config.yaml
d_expert: 96
normalize_top_k: true
router_noise: 0.3
init_std_router: 0.0123
norm: "rmsnorm"
norm_eps: 1e-05
tie_embeddings: true
beta2: 0.95
grad_clip: 1.0
steps: 4775
Below are experts of layer 4 (counted from 0) of a mixture-of-experts language model. Rows are named router (the router's row for the expert), gate (a neuron's input weights, with its number), up (a neuron's input weights, with its number), down (a neuron's output weights, with its number) and show model dimensions 0-255. Each number is 128 + 24 x the weight over its row's rms, rounded and kept within 0 to 255.
After each expert's rows: "raises" lists some tokens whose logits its average output raises strongly, later layers aside; "comes before" lists some tokens at least twice as common just after its tokens as in all text. This comes from a sample of Wikipedia text that the model never trained on. Tokens count by the router's weight.

# expert 23
router [ 95 110 146 105 107 123 118  99 126 135 165 142 119 122  88 159 162 100  97 105 151 125 148 150  99 140 125 127 121 124 120 180  91  80  83 161 169 121 129 100 103 148 127  91 147 105  73 162 133 103 132  83 100 138 140 150 118 116 121 165 122 119  92 154 106 126 136  85 151 139 108 113 136 116 126 154 169 131 106 147 117 110 149 121 102 181 136 132 137 144 129 134 107 133 122 158 150 169 166  88 134 138  92  69 145 114 142 139 152 110 115 116 126 109 150 131 132 135 137 122 118 119  75 136 129  92 141 128 107 122 128 138  97  90 142 105 121  91 110 153 128  99 140 106 170 141 126 114  46  97 153 178 111 133 181 100  89 138 132 123 157 117 156 119 153 189 111 111 132 138 154 116 100  91  99 145 175 112 124 116 137 138 107 123 149 124 124 127 177  90 136 160 134 130 140 100 111 153 144 166 119 171 118 139 137 174 141 149 106 160 140 127 130  84 103 133 149 124 117 130 128 145  92 115 139 110 128 140 150 121 165 176 140 162 128 128 146 123 167 128 131 159 151 120 123 159 148 129 103 116 121 134 103 124 165 129]
gate2 [144 122 113 110 125 115 133 193 134 104 134 152  92 102 151 147 110 144  81 122 103 154 109 167 137 139 131 164 104 130 132 144 138 144 145 124 144 112 108 130 159 149 155 102 148 127  82 136 119 113  83 125 164 117 162 122 121 138 159 101 149 124 134 107  63 151 142 125 107 123  89 107 107 100 169 130  73 111 174 143 137 138 161 128 109 164 148 126 127 110 122 170 151  93 164 105 146 137 168 130 108 124 126  99 141 139 153 130 140 114 143  93 110 182 169 155 133 133 162 116  98  89 125 136 139 147 131 131 124 130 140 142 124 147 109 117  96 131 166 122 140 131 147  92 134 150 178 134 139 126 160 171 112  93 155 115  89 128 105 123 143 148 128 155 150 128 123 111 119 120  79 138  84  99 132 162 122 122 133 160 106  98 112 126 121 122  64 138 167 155 124 126 109 112 121 120 128  77 108 135  87 153 127 176 149 110 153 113  90 139 186  95  85 135 151 130 131 101 154 144 113 127 144 152 134 116 120 145 125 113 143 102 172 137 124 128  80  88 155 122 161  91 119 118 124 131 109 181 120 160 119 135 110 141  88  89]
up2 [121  88 113 129 139 115 137  78 129 115 148  97 159 134 109 143  98  76 129  87 128 123 144 120  89 148 107 109  91  86 154 166 117  99 121 128 144 144 131 116 117 119 131 152 109 160 170 161 158 137 116 136 137 142 137 149 156 119 118 101 115 139 110 138 118  70 112  92 101 108 167 136 200 126 143 109  94 148 130 101 122 170 108 162 110 130 101 152 128 141 144 173 116 141 116 137 122 140 110 112 130 132  95 157 111 109 132 130 123 105 203 152 151  83 110 154 145 158  98 135 109 144  97 117 154 128 149 150  86  87 139 126 108  89 139 147 168 132 139  83 117 163 156 118 124 133 165 122 153 103 118 160 128 129 142 155 180 115 147 127 128 107 124 131 100 164  99 137 133 142 123 153 116 121 176 138 150 123 120 149 137 147 117 154 138 101 167  92 135 114  70 115 119 127 130 151 140 162 140 122  79 128 154 100 110 148 139 125 126 134 109 118  86  80 139  97 165 157 116  78 127 168 137 163 113 127 146 129 156 125  81 117 111 119 112 126 177 104 126 164 137 170 161 130 142 146 145 143 161 150 137 122 115 158 119 118]
down2 [141 125 136 183 144 125 177 103 129 107  59 105 104 177 121 100 162 111 117 145 121 118 145 136  61  97 112 103 179 139  98 123  88 150 118 170  65  90  86 128 160 149 167 125 114 109  79 136 161 126 138 112 102 112 151 111 122 141 122 117 144 127 109 130 167 104  98  94 140 138 141 120 127 129 106 147 100 125 121 104 113 132 117 151 157 116 134 136 151 119 119 101 105 118 139 105 125 133  98 182  90 120 161 155 128 134  94 154 115 138 105 128 105 161 177 148 162 143 107 115  84  96 136 106 126  97 150 152 138 121 117 118 156 118 155 120  95 135 122 156 163 160 124 145 140 116  76  86 127 107 109 161 134 141 126 141 108 151 157 117 140  89 128 163 111 148 142 167 118 112 148 117 107 114 110 127 114 130 137  96 139 128 142 162 108 147 153 120 137 129 103 130 106 100 142 151 148 146 138  99 133 111 120 143 149  99 131 148 155 193 119 150  82 141 125 135 161 138 115 119 142 115 132 120 134 170 127 107 138 141 133 113 123 121 125 147 151 137 160 169 111 150 128 139  78 169 119 122 190  95 160 120 145  83 159 106]
raises: " of", "m", " for", " over", ",", " that"
comes before: " of", "ing", " for", " and", " on", " was"

# expert 51
router [126 100 140  96 148 157  84 105 112 108 100 154 142 120 120 165 127 146 132  99  94 104 131 156 149 152 128 180 138 135 107 134  72  89 129 137 126 109 139 126 108 129 109 134 124  91 138 168  39 131 181 129 142 135 113 135 122 136 103 126 100 155 140 143 121 102 114 106 139 102 152  96 144 141 114 104 135 104 103 111 166 172 126 154 112 118  91 132 121  71 148 110 148 117 133 104 128 141 131  94  96 119 133 109  95 150 115 153 165  82 148 123 135 162 123 152 112  97 141 130 110 145 113 147 182 120 152 105  89 108 173  91  83 119 146  93 135 151 162  77 132 168 122 165  87 132 122 135 163 107 126 124 109 107 142 145 124 117 142 136 109 109 146 171 119 145  61 136 143 132 131 117  92  75 144 106 118 116 104 133 122 143 174 108 121 113 103 145 136 115 147 103 156 125 133 140 137  81 162  78 110 101 151 108 118 116 121 110 148 133 116 155 102  70 105 136 145 124 122 110 158 110 128 140  89 147 105 131 176 173 101 124 120 139 102 143  93 126 145 106 106 107 129 117  99 122 147 118 115 130 146 114 144 119 128 131]
gate6 [115 140 126 151 140 140  73 151 152 124 141 125 113  99 149 168 107 106 112 103 107 156 113 121 107 118 151 156 127 124 130 174 114 107 173  92  94 150 116 147 122 159 111 139 107 103 155 152 106 154 143 175 109 167 111 111 151 108 191 138 145 109 121 158 141  99 144 169 133 119 151 120 123 130 102 120 124 135 114 100 106 147 153 108  88 103 136 138 115  92 109  92 156 179 102  88 105 158 114 124 121 108 104 162 151 165 117 113 157 148 152 110 143 182 119 122 138  92 119 110 148  96 128  94 143 135 116 146  97 108 137 138 115  97 160 103 124 164 126 135 136 154 124 119 131 146 124 105 121 113 132 137  78 124 107 145 121 134 153 111  91 129 167 103 152 135 134 107 110  87 108 112 150 153 106 139 100 139 143  68 142 110 125  82 145 142 101 145 129 148 141 174 160 137 119 177 112  92 114 111 140  98 142 130 135 114 159 117 167  97 103  76 166 118 157 161 145 107  63 138 134 125 176  84 121 112 171 109 146 139 125 148 134  85  99 129 117 113 133 114 105 137 136 106 143  79 135 123 142  89  95 148 119 108 141 126]
up6 [148 120 149 123 101 129  88 131  99 139 113 130 115 101 123 112 158 112 115 148 123 134  85 120 133 182 136 139 102  81 115 106 116 103 164 100  92 117 118 141 120 163 153 114 206 126 143 136 140 129  85  77 163 120 137 114 153  80 128 103 113 159 148 116 155  84 117 117 129 136 102 137 120 127 129 119  74 146 126 162 105 108 102 124  89 127 125 139 149 110 147 148 133 127 117  89 121 155 179 144 118 132 127 118 158 146 132 122 126 118  78  83 141 107 110 149 123  91 110 134 104 124  80 101 139 127 101 146 135 132 162 124  90 116 150 104 142 133 120 142 105 189 140 132  96 135 135 164 159 136 128 156 105  74 136 126 124 138 106 140 116  85 196 103 132  98 138 113 124 104  81  98 132 108 134 125 105 128 160 151 135 139  97 131 108 126 142  92 130  61 140 140 120 171  98 145 133 132 133  82 153 139 129 141 122 137 128 150 141 126 118 108 104 126 119 106 108 141 144 103 111 149  50 119 125 102 144 134 113 128  92 145 120 126 136 100 139 123 104 122 150 112  71 135  93 183 148 100 132 117 121 121 167 132 136  81]
down6 [151 180 112 175 104 131 155  93 137 125  79 135 112 102 162 136 116 115 169 124 125 103 173 117 109 112 118 123 132 126 113  93 118  77 104 120 162 109 109 138  99 130  94 148 128 110  90 132 117  84  91 119 109 143 152 118 117 123 156 176 120 138 107 107 162  80 133  94 184 132 126 161 106 120 124 126 127 157 144  78 140 167 117 130 118 120 139  94 116 166 106 146 132  91 137 145 183 159 130 124 114 132 107 133 140 162 111 141 125 120 116 131 109 131 146 146 157 153 102 128 143 136 146 157 124 114 121 114  96 152 113 124 154 173 118 109 132 136 161 126 163 109 124 109 173 110 147 158 121 135 112  90 162 126 145 143 143 117 140 130 110 161  97 136 142 146 121 115 147 103 146 128 140 146 151  93 140 117 164 129 126 138 107 133 140 158 101 141 115 135  81 116 119 108 162 143 140 173 142 166 167 113  97 146  79 117 176 199 143 100 181 145 117 118 139 116 157  95 161 151 139 126 131 148 111 162 136 124 159 174 145 142 174 128 152 121 114  81 144 127 106  92 183 105 128 155 106 124 104 116 105 139 139 117 170 139]
raises: ".", ",", " -", " and", " (", ".\n\n"
comes before: ",", " in", " and", ".", "\n", ".\n\n"

# expert 112
router [147 168 140 163 138 118 124 105 124 112 141  98 169 135 158 104 124 127 139 118 105 114 129 106  99  82  93  67 159 118 114 142 178 104  86 118 142 114  94 163 130 137 183 139 140 141 111  80 160 118  93 147  98 123 163 131 113 107 122 175 127 153  93 130 142 103 171 146 112 137 129 130 142 127 133 126 138 140 142 108  87 134 154 115 148 105 126 170 160 135 142 144 120 145 126 162  85 174 118 115 150 160  99 128 140 136 132 128 105 147 117 143 171 149 109 136 122 146 150 122 111 123 107 174  92 160 127 112 122 152 101 131 137 130 138 130 141 115  96 118  90 119 109 151 165 150 133 108 139 112 172 122 144 140 148 114 170 148 126 154 130 111 148 123 135 163 131 134 137 146 114  85  86 111 106  93 152 131 101 135 142 100  94 104 129 164 137 144 109 137  89 108 154 170 136  99 151 157 135 131 124  74  78 166 110 126 146 151 188 152  92 119 131 170 140 124 152 148 101  93 157 148 156  98 132 154 166 158 120 156 133 101 137 102 106 117 160 120 125 181 111 133 144 112  97  96 109 159 102 112 147 112  84 114 159 128]
gate0 [120 113 140 163 144 174 142 109 148 101 126 175 103 109 101 119 168 104 139 145 134 144 105 171 152 135 136 111 120 113 114 126 121 149 174 139 123 164 118 106 129 104 126 153 166 161 121 160 117 140 114 154 133 165 133 111  95 124  96 105 148 126 151 102 159 148 145 111 137 163 144 102 148 118 137 129 127 129 106 130 129 104 119  86 127 127  88 101 151  84 140 157 148 165 153 141 126  94 141 142 130 120 153 136  99 120 146 134 122 141 138 117 108 104 140 123 111 106  91 167 134 159 151 102 122 150 166 146  89 163 135 123 113 129 163 147 114 126  99 144 141 169 107 146  72 142 124 191 161 135 172 120  80 152 102 135 123 115 190 171 149 144 173 168 132  99 149 135 115 125 140 171 106 101 153 124 149 104 128 123 116 154 140 152  91 125 131 136 165 145 137 146 121 139 115 128 128 106 148  79 146 150 159 168 126  59 152  59 117 136 159 104 116 153 173 116  84 145 129 148 137 137  86 122 117 126 110 139 118 116 158 127  85 108 128 127 135 124 127  93 132 138 110 111 111 177 105  97 152 127 101  84 133 136  98 117]
up0 [120 164 141 138 151 122  98 132 109 129 117 149  99  98  98 131 125  98 165 175 147 145 128 132 165 134 149 137 120 135 155 131 107 109 174 127 165 163 136 107 137 143 142 159 122 155 135 174 126 110 141 139 100 151 112 129  94  96 149 141 141 136 149 161 168 121 141 138  98 155 116 108 156 130 112 148 114 144 164  64 124 111  97 109 122  98 126 117 119 136 114 165 181 136 138 182 141  86 133 113 141 151 135 135  91 125 149 134 190 147  90 111 118 118 124 104 135 134 113 112 142 112 161 111 137 123 163 125  95 187 114 134 127 127 179 137 169 144 155 151 177 148 163 111 132 171 141 138 140 130 123 122 150 162  86 121 153 140 162 163 121 169 122 156 117 109 148 132 121 148 128 161 114 127  99 156 148 151  79  70 132 150 127 140  88 150 132 141 144 155 139 122 160 181 129 119 126 178 136 120 152 167 152 122 128 115 149 128 107 164 167 110 135 119 175 139  91 141 122 141 127 110 109 145 135 102 147 140 135 113  81 152  98 109 123 160 104 130 117 113 105 124 143 160 103 163 104 160 126  86 120 100 149 121 144 175]
down0 [161 155 139 122 131 157 111 145 141 118 116  56 135 130  95 148 120 111 126 135 119 116 129  95 124  98  92 111 142  96 130 132 138  84 123 135 125 115 112 113 118  96 105 128 131 154 181 136  91 103  66 147 154 134 158 110 113 109 122 156 126 118 171 145 178 133 120  83 130 108  96 101 140 161 114 160 113 130 155 110  91 152 121  93 120 105 128 120 110 149 138 177  95 105 120 139  74 132 118 166  84 156 100  95 151 113 148 103 119 125 119 104 130 130 144  94 154 118 115 142  90 113 114 158 117 108 155 143 132 118  71 108 147 135 135  98 147 131 118  58 120 125 164 177 130 118 118 122 115 106 100 144 139 130 147 123 116 148 141 106 137 142 106 118 120 156 129 109 150 140 150 139 149 101 111  91 156  87 135 112 132 129 142 141 165 138 147 117 109 145  84  94 130 131 152 110 151 139  97 144 114 144 139 141 124 123 118 101 139 141 128 106 129 123 144 114 158 124 122 126  87 128 144 197 147 150 101  93 133 118 158 115 131 113  83 127 141 116  95 167 126  85 116  59 128  89 121 138 112 194 172 157 149 111 132 172]
raises: " than", "\".\n\n", ".\"\n\n", "\"."
comes before: "-", " ", "|", " ;", " Chevrolet", " R"

# expert 54
router [126 157 149 156 120 133 185 103 151 106 124 100 164 172 161 112 102 122 138 108 131 134 126  97 120  92 108  81 137  92 121 113 172 112  88 108 133 123  77 164 104 139 154 107 144 111 112 104 162 124 109 117 100 109 152 144 128  91 144 171 119 123 108 135 138 103 168 158 129 126  66 131 123 123 148 140 148 133 136 112  77 127 132 147 183 108 120 143 116 131 143 124 134 142 131 152  97 151 118 103 142 154 106 112 137 146 125  90  99 161  97 130 155 160 120 127 110 155 142 108 118 129 118 158  84 156 110 106 130 153  76 144 165 150 121 145 140 129  91 113 111  91 148 156 148 128 129 109 124  97 140 149 149 132 164 141 152 136 101 159 124 125 111 110 115 154 127 127 142 133  91  86 114 141 128 112 151 154 113 105 147 115  90 118 151 166 125 146 118 109  98 116 168 161 164 104 140 173 127 129 132 102  86 162 100 102 130 115 170 102 103 100 152 129 132 149 131 156  81  88 153 160 141 122 160 106 198 142 113 138 139 113 132 100  96 106 136 144 122 204 126 124 155 121 119 127 126 141 120 121 145 143  89 102 167 142]
gate5 [129  85 142  83 146 121 152 120  80 148 103  82  80 159 147 113 101 151 110 149 134 144 105  87 156 139 145 155 153  97 168 106  96 144 131 152 126 105 105  74 167 114  95 109 110 139 131 143 122 105 125 147  98 139 119 129 136 120 136  51 120 107 112 113 139 129 180 153 118 129 132 114  92 107 128 137 105 105 105 167 163 123 155 127 145 167 124 128 137  82 149 123 138 111 140  72 147 133 124 133 126 124 130 149 146 128 155 121 111 131 161 102 131 148 138 138  98  91 134  66 152 139 128 123 145 129 125 149 106 123 139 150 148 148  84 143 119 130 121 105  92 136 107 123 102 125 132 158 154 130 140 129 118 138 178 142  82 107 134 107 145 130 129 107 171 138 154 146 139 109 110  89 150  86 118 113 165 137 151 111 106 125 147 107 142 137 126  92 102  97 161 104 119  99 134 141 113 120 119 142 136 137 152 108 126 122 106 118 140  74  79 103 106 122 126  93 125 120 166 166 154 127 136  78 102 138  91 122 103 118  97  90 126  90 150 122  93 155 142 146 120 128  86 151 162 134 124 109 166 131 118  84 179 109  72 123]
up5 [113 120 167 149 133 134 136  96 137 136 153 131 121 142 166 111 114 132 146 158 113 148 136 119 167 151 153 108 165 133 128 133  97 173 121 116 138 125 129 123 119 121 102 129 136 135 116 166 115 162 145 103 103 133 134 157 101 152  95 115 128 153 137 102 160 100 122 137 165 136 125 128 121 127 143 147 147 104 107 104  98 111 122 135 124 150 104  94 129 116  81 126 130  74 131 187 146 132 120 190 137 126 155  55 139 141 163 133 100  93 163  97 150 112 131 136 159 166 108 135 142 125  84  85 103 120  97 157 128 152 117 142 119  92  77 161 127 116 165 120 105  79 109 103 120 142 120  97 114 137 142 158 131 155 113 106 108 127  92 140 146 121 151 146 121 112 154 103 136 150 146 127  94 118 146 133 126 120 119 154  90 119 161 130 114 162 129 141 194 141 107  83 137 129 112 140 128 148 148 137 135 149 109 135 119 149  98 118 127 121  97 114 130 131 151 111 120 122 145 128 112 177  77 119 127 166 151  96 173 188 135 149  93  80 162 156 144 141  88  78 161 170 146 149 154 113 116 116 133 141 116 190 112 131 146 169]
down5 [101 121 140 119 108 138 131  92  87 144 130  70 163 141 157 102 117 114 135 143 160 145 107 171 147  81  61 118 101 130 109 126 100 153 126  80 110 105 148 158  88 139 110 136 101 181 120 158 162 125 111 122 127  86 120 136 103 114 147 101 122 121 136  89 113 135 139 141  79 141  83 138 155 181 175 126 127  99 147 116 102 116 133 100 160 128 124 107 122 138 132 131 129  78 148 131 151 103 122 162 155 124  79 148 102 115 121 127 162 123 131  82 157 111 129 150 125  97 101 182 106 118 128 108 144 141 147 150 134 157 101 170 156 139 124 105 123 108 116 125 130 111 149 101 162 166 110 118 108 101 129 123 189 149  94 111 125 159  96 137 107  86 102 106 123 156 109 102 120 131 183  99 118 119 147 168  96 154 128 108 153 138 116 127 134 138 111 107 111 106 117 112 150 140 122 109 121 167 148 120 169 182 173  86 136 129 138 133 157 167  92 128 136 107 135 114 153 121 132 127 157 171 153 124 111 135 152 123 122 151 126 140  70 128 152 100 129 137 100 150 103 110 151 115 106 107 114 113 127 106 149 148 134 132 122 144]
raises: "ute", "ente", "utes", " reasons"
comes before: " The", " In", " He", " It", " This", " She"

# expert 124
router [119 146 179 124 146 120 139 146 144 123 137 106 138 166  87 131 122 178 106 171 152 138  97 155  84 142 174 133 131 146 145 149 103 133 144 124  77 118  98 149 177  96 155 100 120 129  99 134 123 107  85 154 184 121  93 127 132 110 101 109 164 133 101 109 109 160 149 104 112 103 156 107 105  90  91 132  74 114 139 106 141 134  86 154 126 120 111 154  95 134 131 153 128 123 142  78 146 111  96 143 116 143 110 147 120 121 105 145 102 106 125  98 145 116 107 134 138 175  78 111 117 146 169 125 115 147 117 140 132 142 101 133  90 164 118 106 121 150 103  92 126 161 145  93 127 122 135 109 122 134 169 165 157 170  67 140  80 151 154 102 136 164 128 125 147 113 105 121 114 146  72 117 116 108 176 162 123 102 134 148 111 148 105 167 126 129 118 131 141  95 113  94 144 124 125 190 126 127 157 115 131 107 139 135 131  98 166 144 106  88 163 135 140 132 113 179 151 102 115 109 163 127 132 121 106 157 130 133  92 114 155 125 150 128  99 131 144 112 116 142 108 107 142 166 140 113 144 118 100 111 129 109 124  94 148 143]
gate0 [129 123 108  99 135 121 107 115  70 141 132 172 134  76 131 106 151 119 165 146 113 125 121 122 124 121  94 153 126 121 142 121 126  87 116 131 146 162 117 108 127 114  99 169  98 122 157 145 110  85 125 115 156 131  98 122 124 100 129 112 158 117 161 146  99 158 104 135 123 128 134 140 117 150 121  84 106 157 113  75 127 184 122  88 149 113 146 162 161 156 120 128 136 117  96 123 186 106  96 127 168 148  79 140  80 129 101 133 151 114 118 140 144 141 107  95 126 140 107 145 127 139  65 113  88 134 132 124 118  90 145 106 104 148 145 117 109 164 168  90 134 128 136 131 124 142  98 147  97 155  79 123 153 116 146 135 107 103 152  75  90 156 142  96 115  84 136 144 125 124 104 166 117 130 111 147 139 121 111 153 152 127 124 112 157 101 123 145 125 124 118 134  93 115 169 148 105 123  98 135  90 131 135 136 144 138 122  90 149 134  79 127 143 107 148 148 118 158 125 138 122  65 135 164 116 171 175 132 120  96 135 126 128 152 120 126 158 122 181 145 142 130 137 135 172 122 153 188 129 102  95 133 135  99  74 127]
up0 [128 112 158 170 153 115 146 135 130 122 119 112 137 164 106 171 115 111  91 134 127 143 114  91 121 125 149  67 153  97 111 127 131 140 129 116 157  63 119  82 158 145 134 134 134 111 118 138 153 134 168 157  66 134 199  94 119 141 143 117  94 151 116 140 133 130 126 122 121 150 129 103 114 158 145 140 129 129 132 125 135  73 167 108 128 154 117  89 104 107 126 145 142  95 116 139 138 146 134 156 103  88 102 140 140 152 144 134 135 110 107  63  96 107 101 161 143 106  91 113 126 136 144 115 157 149 132 122 152 127 118 144 138 126 119 190 166  84 132 144 130 150 146 134 120 136 140 103 130 160 137 143 115 164 159 103 134 164  86 163 151  79 107 146  89 106 116 147 146 121 162  97 123 124 168 121 125 131  81 153 117 143 128 107 150 133 119 120 105 143 139 127 131 140 117 145 132 132 138 107 179 158 179 100 127  98 131 129 137 118 138 112 115 151 149 110 143 149  92  97 117 113 124 120 146  81 128 169 120 137 145 167 127 110 132 194  70 120 131 132 113 170 168 144 125 122 134 161 129 119 152 138  96 163 158 168]
down0 [128 100 155 125 130 141 127 138 148 148 119 157  95  96 140 107 145  94 135 108 129  91 115 137 113 161 126 114 134 118 108 133 107 103 128 109 144 153 117 150 149 109 105 135 131  77  62 107 138 109  95 143 108 147 154  70 116 129 121 109 112 136 145 114 140 153 126 148 122 109 126 118 163 119 155 139 123 122 100 154 153 107 132 134 119 122 116 137 122 149 133 160 127  99 147 155 136 108 136 171 127 153  97  56 123 105 107 166  78 165 145 155 108 187 140 112  97 150 141 129  90  99 106 111 133 129 174 180 152 116 169 107 102 136 103 108 107 136 157 137 136 132 121 118 103 148 165 126 161 112 178 172 146  97 110 110  93 157 118 117 147 139 154 149 130 176  78  99 147  91 143 151 122 107 163 132 158 140 106 108 115 123 104 136 101 151 108  93 127 110 148 122 148 164 161 135 129  87 141 153 113 166 106 115 151 107 159 128 111 117 156 154 122 141 130 140  83 115 161 142 141 141 150 111  54 134 112 158  87 113 133  85 179  98 146 136 150  96  89 127 123 165 111 119 115 129 156 122 130 124 159 130 145 151 108 124]
raises: "5", "8", "1", "7", "3", "13"
comes before: " |", "1", " |\n", "0", "2", "3"

# expert 17
router [153 166 135 155 136 157 145 120 128 110 165 110 172 165 146  97  95 133 166 121 136 116 117 126 146  99 122  90 150 107 115 100 160  98  81 109 131 105  94 163 131 150 160 126 132 134 116  89 155 119 124 113 103 122 149 142 152 105 114 159 107 122 114 112 152  88 182 168 117 132 116 122 116 138 128 138 147 131 139  98  84 137 141 156 165  97 111 144 101 115 142 134 125 152 112 161  81 160 134 105 157 159 107 143 128 153 119 121  87 144 125 122 149 156 119 137 126 143 133 140 108 129 103 153  91 163 107 112 126 161  86 168 159 124 115 153 141 122 104 106 108  94 141 193 154 128 127 138 138 108 154 135 150 120 157 115 167 144 143 154 121 137 129 130 124 156 112  99 143 141  94  97 106 132 129 112 152 143  86 112 135  73  73 122 162 154 135 171 104 131 105 125 149 160 160  98 134 146 151 103 132  94  82 154 106 101 134  97 177 145 102  89 142 149 138 149 127 154 107  92 153 132 147 123 144 123 169 124 117 132 121  79 113  72 100 103 152 139 137 195  95 119 147 145 118 135 114 158 109 143 130 140 117 114 169 129]
gate0 [132 155 147 142  81 103 116 107 122 150  67 138 131 136 128 131 150 145  84 127 120 148  79 157  74 121 148 151 131 160 127 121  92 135 141 163 151 122 127 155 112 144 133 156 115 161 130 149 128 102 147 108 143 180 128 118 123 112 143 138 138 134 160 152 158  74 155 124 133 169  78 158 141 132 162 153 104 126  95 123 134 101  99 148 103  99 143 123 184 132 110 110 176 137 114 100 108 117 139 158 162 155 124 121 139 116 109 111 194  94 134 131 122  99 129  74 154 158 135 126  80 154 127 153 141 164 155 137 111 128 139 141 135 117 118  96 110 135 112 116 145 169 129  72 145 104 122 133 134 157 108 151 153  84 108 124 123 154  85 118 140 165 136 121  88 107 118 140 161 154 139 136 152 152 135 137 110 119 137 112 153 112 108 121 136  85 165 120  94 121 151 162 154 148 141 137  99 101 142 142 139 122 155 113 175 141 165 134 129 109 101 107 102 129 111  91  99 135 113 140  97 115 141  89 119 154 148  81 148 151 134 137 140 126 151 125  98 135 135 129 147  73  94 151 109 104 127 125 181 109 114 101  78 104 116 152]
up0 [107  81 167  96  96 121 115 111 138 126 128 134 128 155 132 166 156 143 110 137  95 118  96 105  94 110 154 150 112 134 104 144 189 144 133 168 145 104 117 144 168 113 135 156 149 123 146  91 112 154 163 124 128 125  86 118 152 134 119 116 128  94 148 127 130 126 123 109 134 151 177  98 127 137 144 193 135 178 120 126 129 123 160 161 100 158 138 173 103 100 104 171 109 100 167 122 112 167 152 152 100 140 112 125 146 126 100 148 122  93 163 125 114  92  73 173 147 127 130 158  83 139 177 135  85  98 130 143 121  59 151 138 127 150 129 137  99 125 101 116 139 110 109 132 154  88 141 159 143 122 143 106 123 125  99 148 119 144 182 106 122 148 118 140 130 132 104 155 133 156 120  76 130 117 163 129 106 125 112 149 122  83 132  94  80 125 111 118 129  90 133  99 152 119 137 143 152 110 141 129 128 122  73 135 136 140 140 143 126 110 117 143  97 149  77 133  92  95  94 144 121 129 133 143 122 135 110 143 142 125 112  76 106 118 157 126 153 126 127 129 128 153 163  96 146 147 113 153 119 138 124 138 102 186 127  85]
down0 [101 138 120 120 145 127 105 143 174 124 100 123 124 108  99 136 122 135 111 113 174 120 107 130 127 112 176  86 169 146 150  97 104 162  87  89 145 160  99 148  95 117 105 112 125 130 154 104 137  98 116 167 112 130 132  78 148 132 153 123 139 116 118 149 179 121 134 139 149 145 104 179 163 137 128  86 131  89 117 125 177  71 161 118  86 149 101 136 126 114 156 156  81 114 106 122 114 113 173  98 132 115 111 150 123 143 152 117 156 102 171 122 116 102 108 150 112 171 104 146 149 158 158 109 151  98 170 142 130 169 110 112 124  91 162 124 151 113 166 119 129 101 126 159 166 146 102 138 129 127 131 124 132 102 126 128 120 128 122 103 139 144  87 141 102 122 128 138 110  96 177 171 111 129 125 142 145  48 106 164 138 153 122 131 116 122 134  99 108 137  98 127 101 133  63 117 143 135 103 122 114 121 203 121 135 161 153 176 128 115 110 144 164  94 139 136 105 119 109 135 162 138 156 158 136 128 111 172 116 136 146 137 139 124  99 139 145 135 135 121 144 128 137 113 143 126 141 118  85  86 121 122 136 128 138 103]
raises: "ε", "order", "book", "ι"
comes before: " |", ".S", " State", "\n", " York", ";"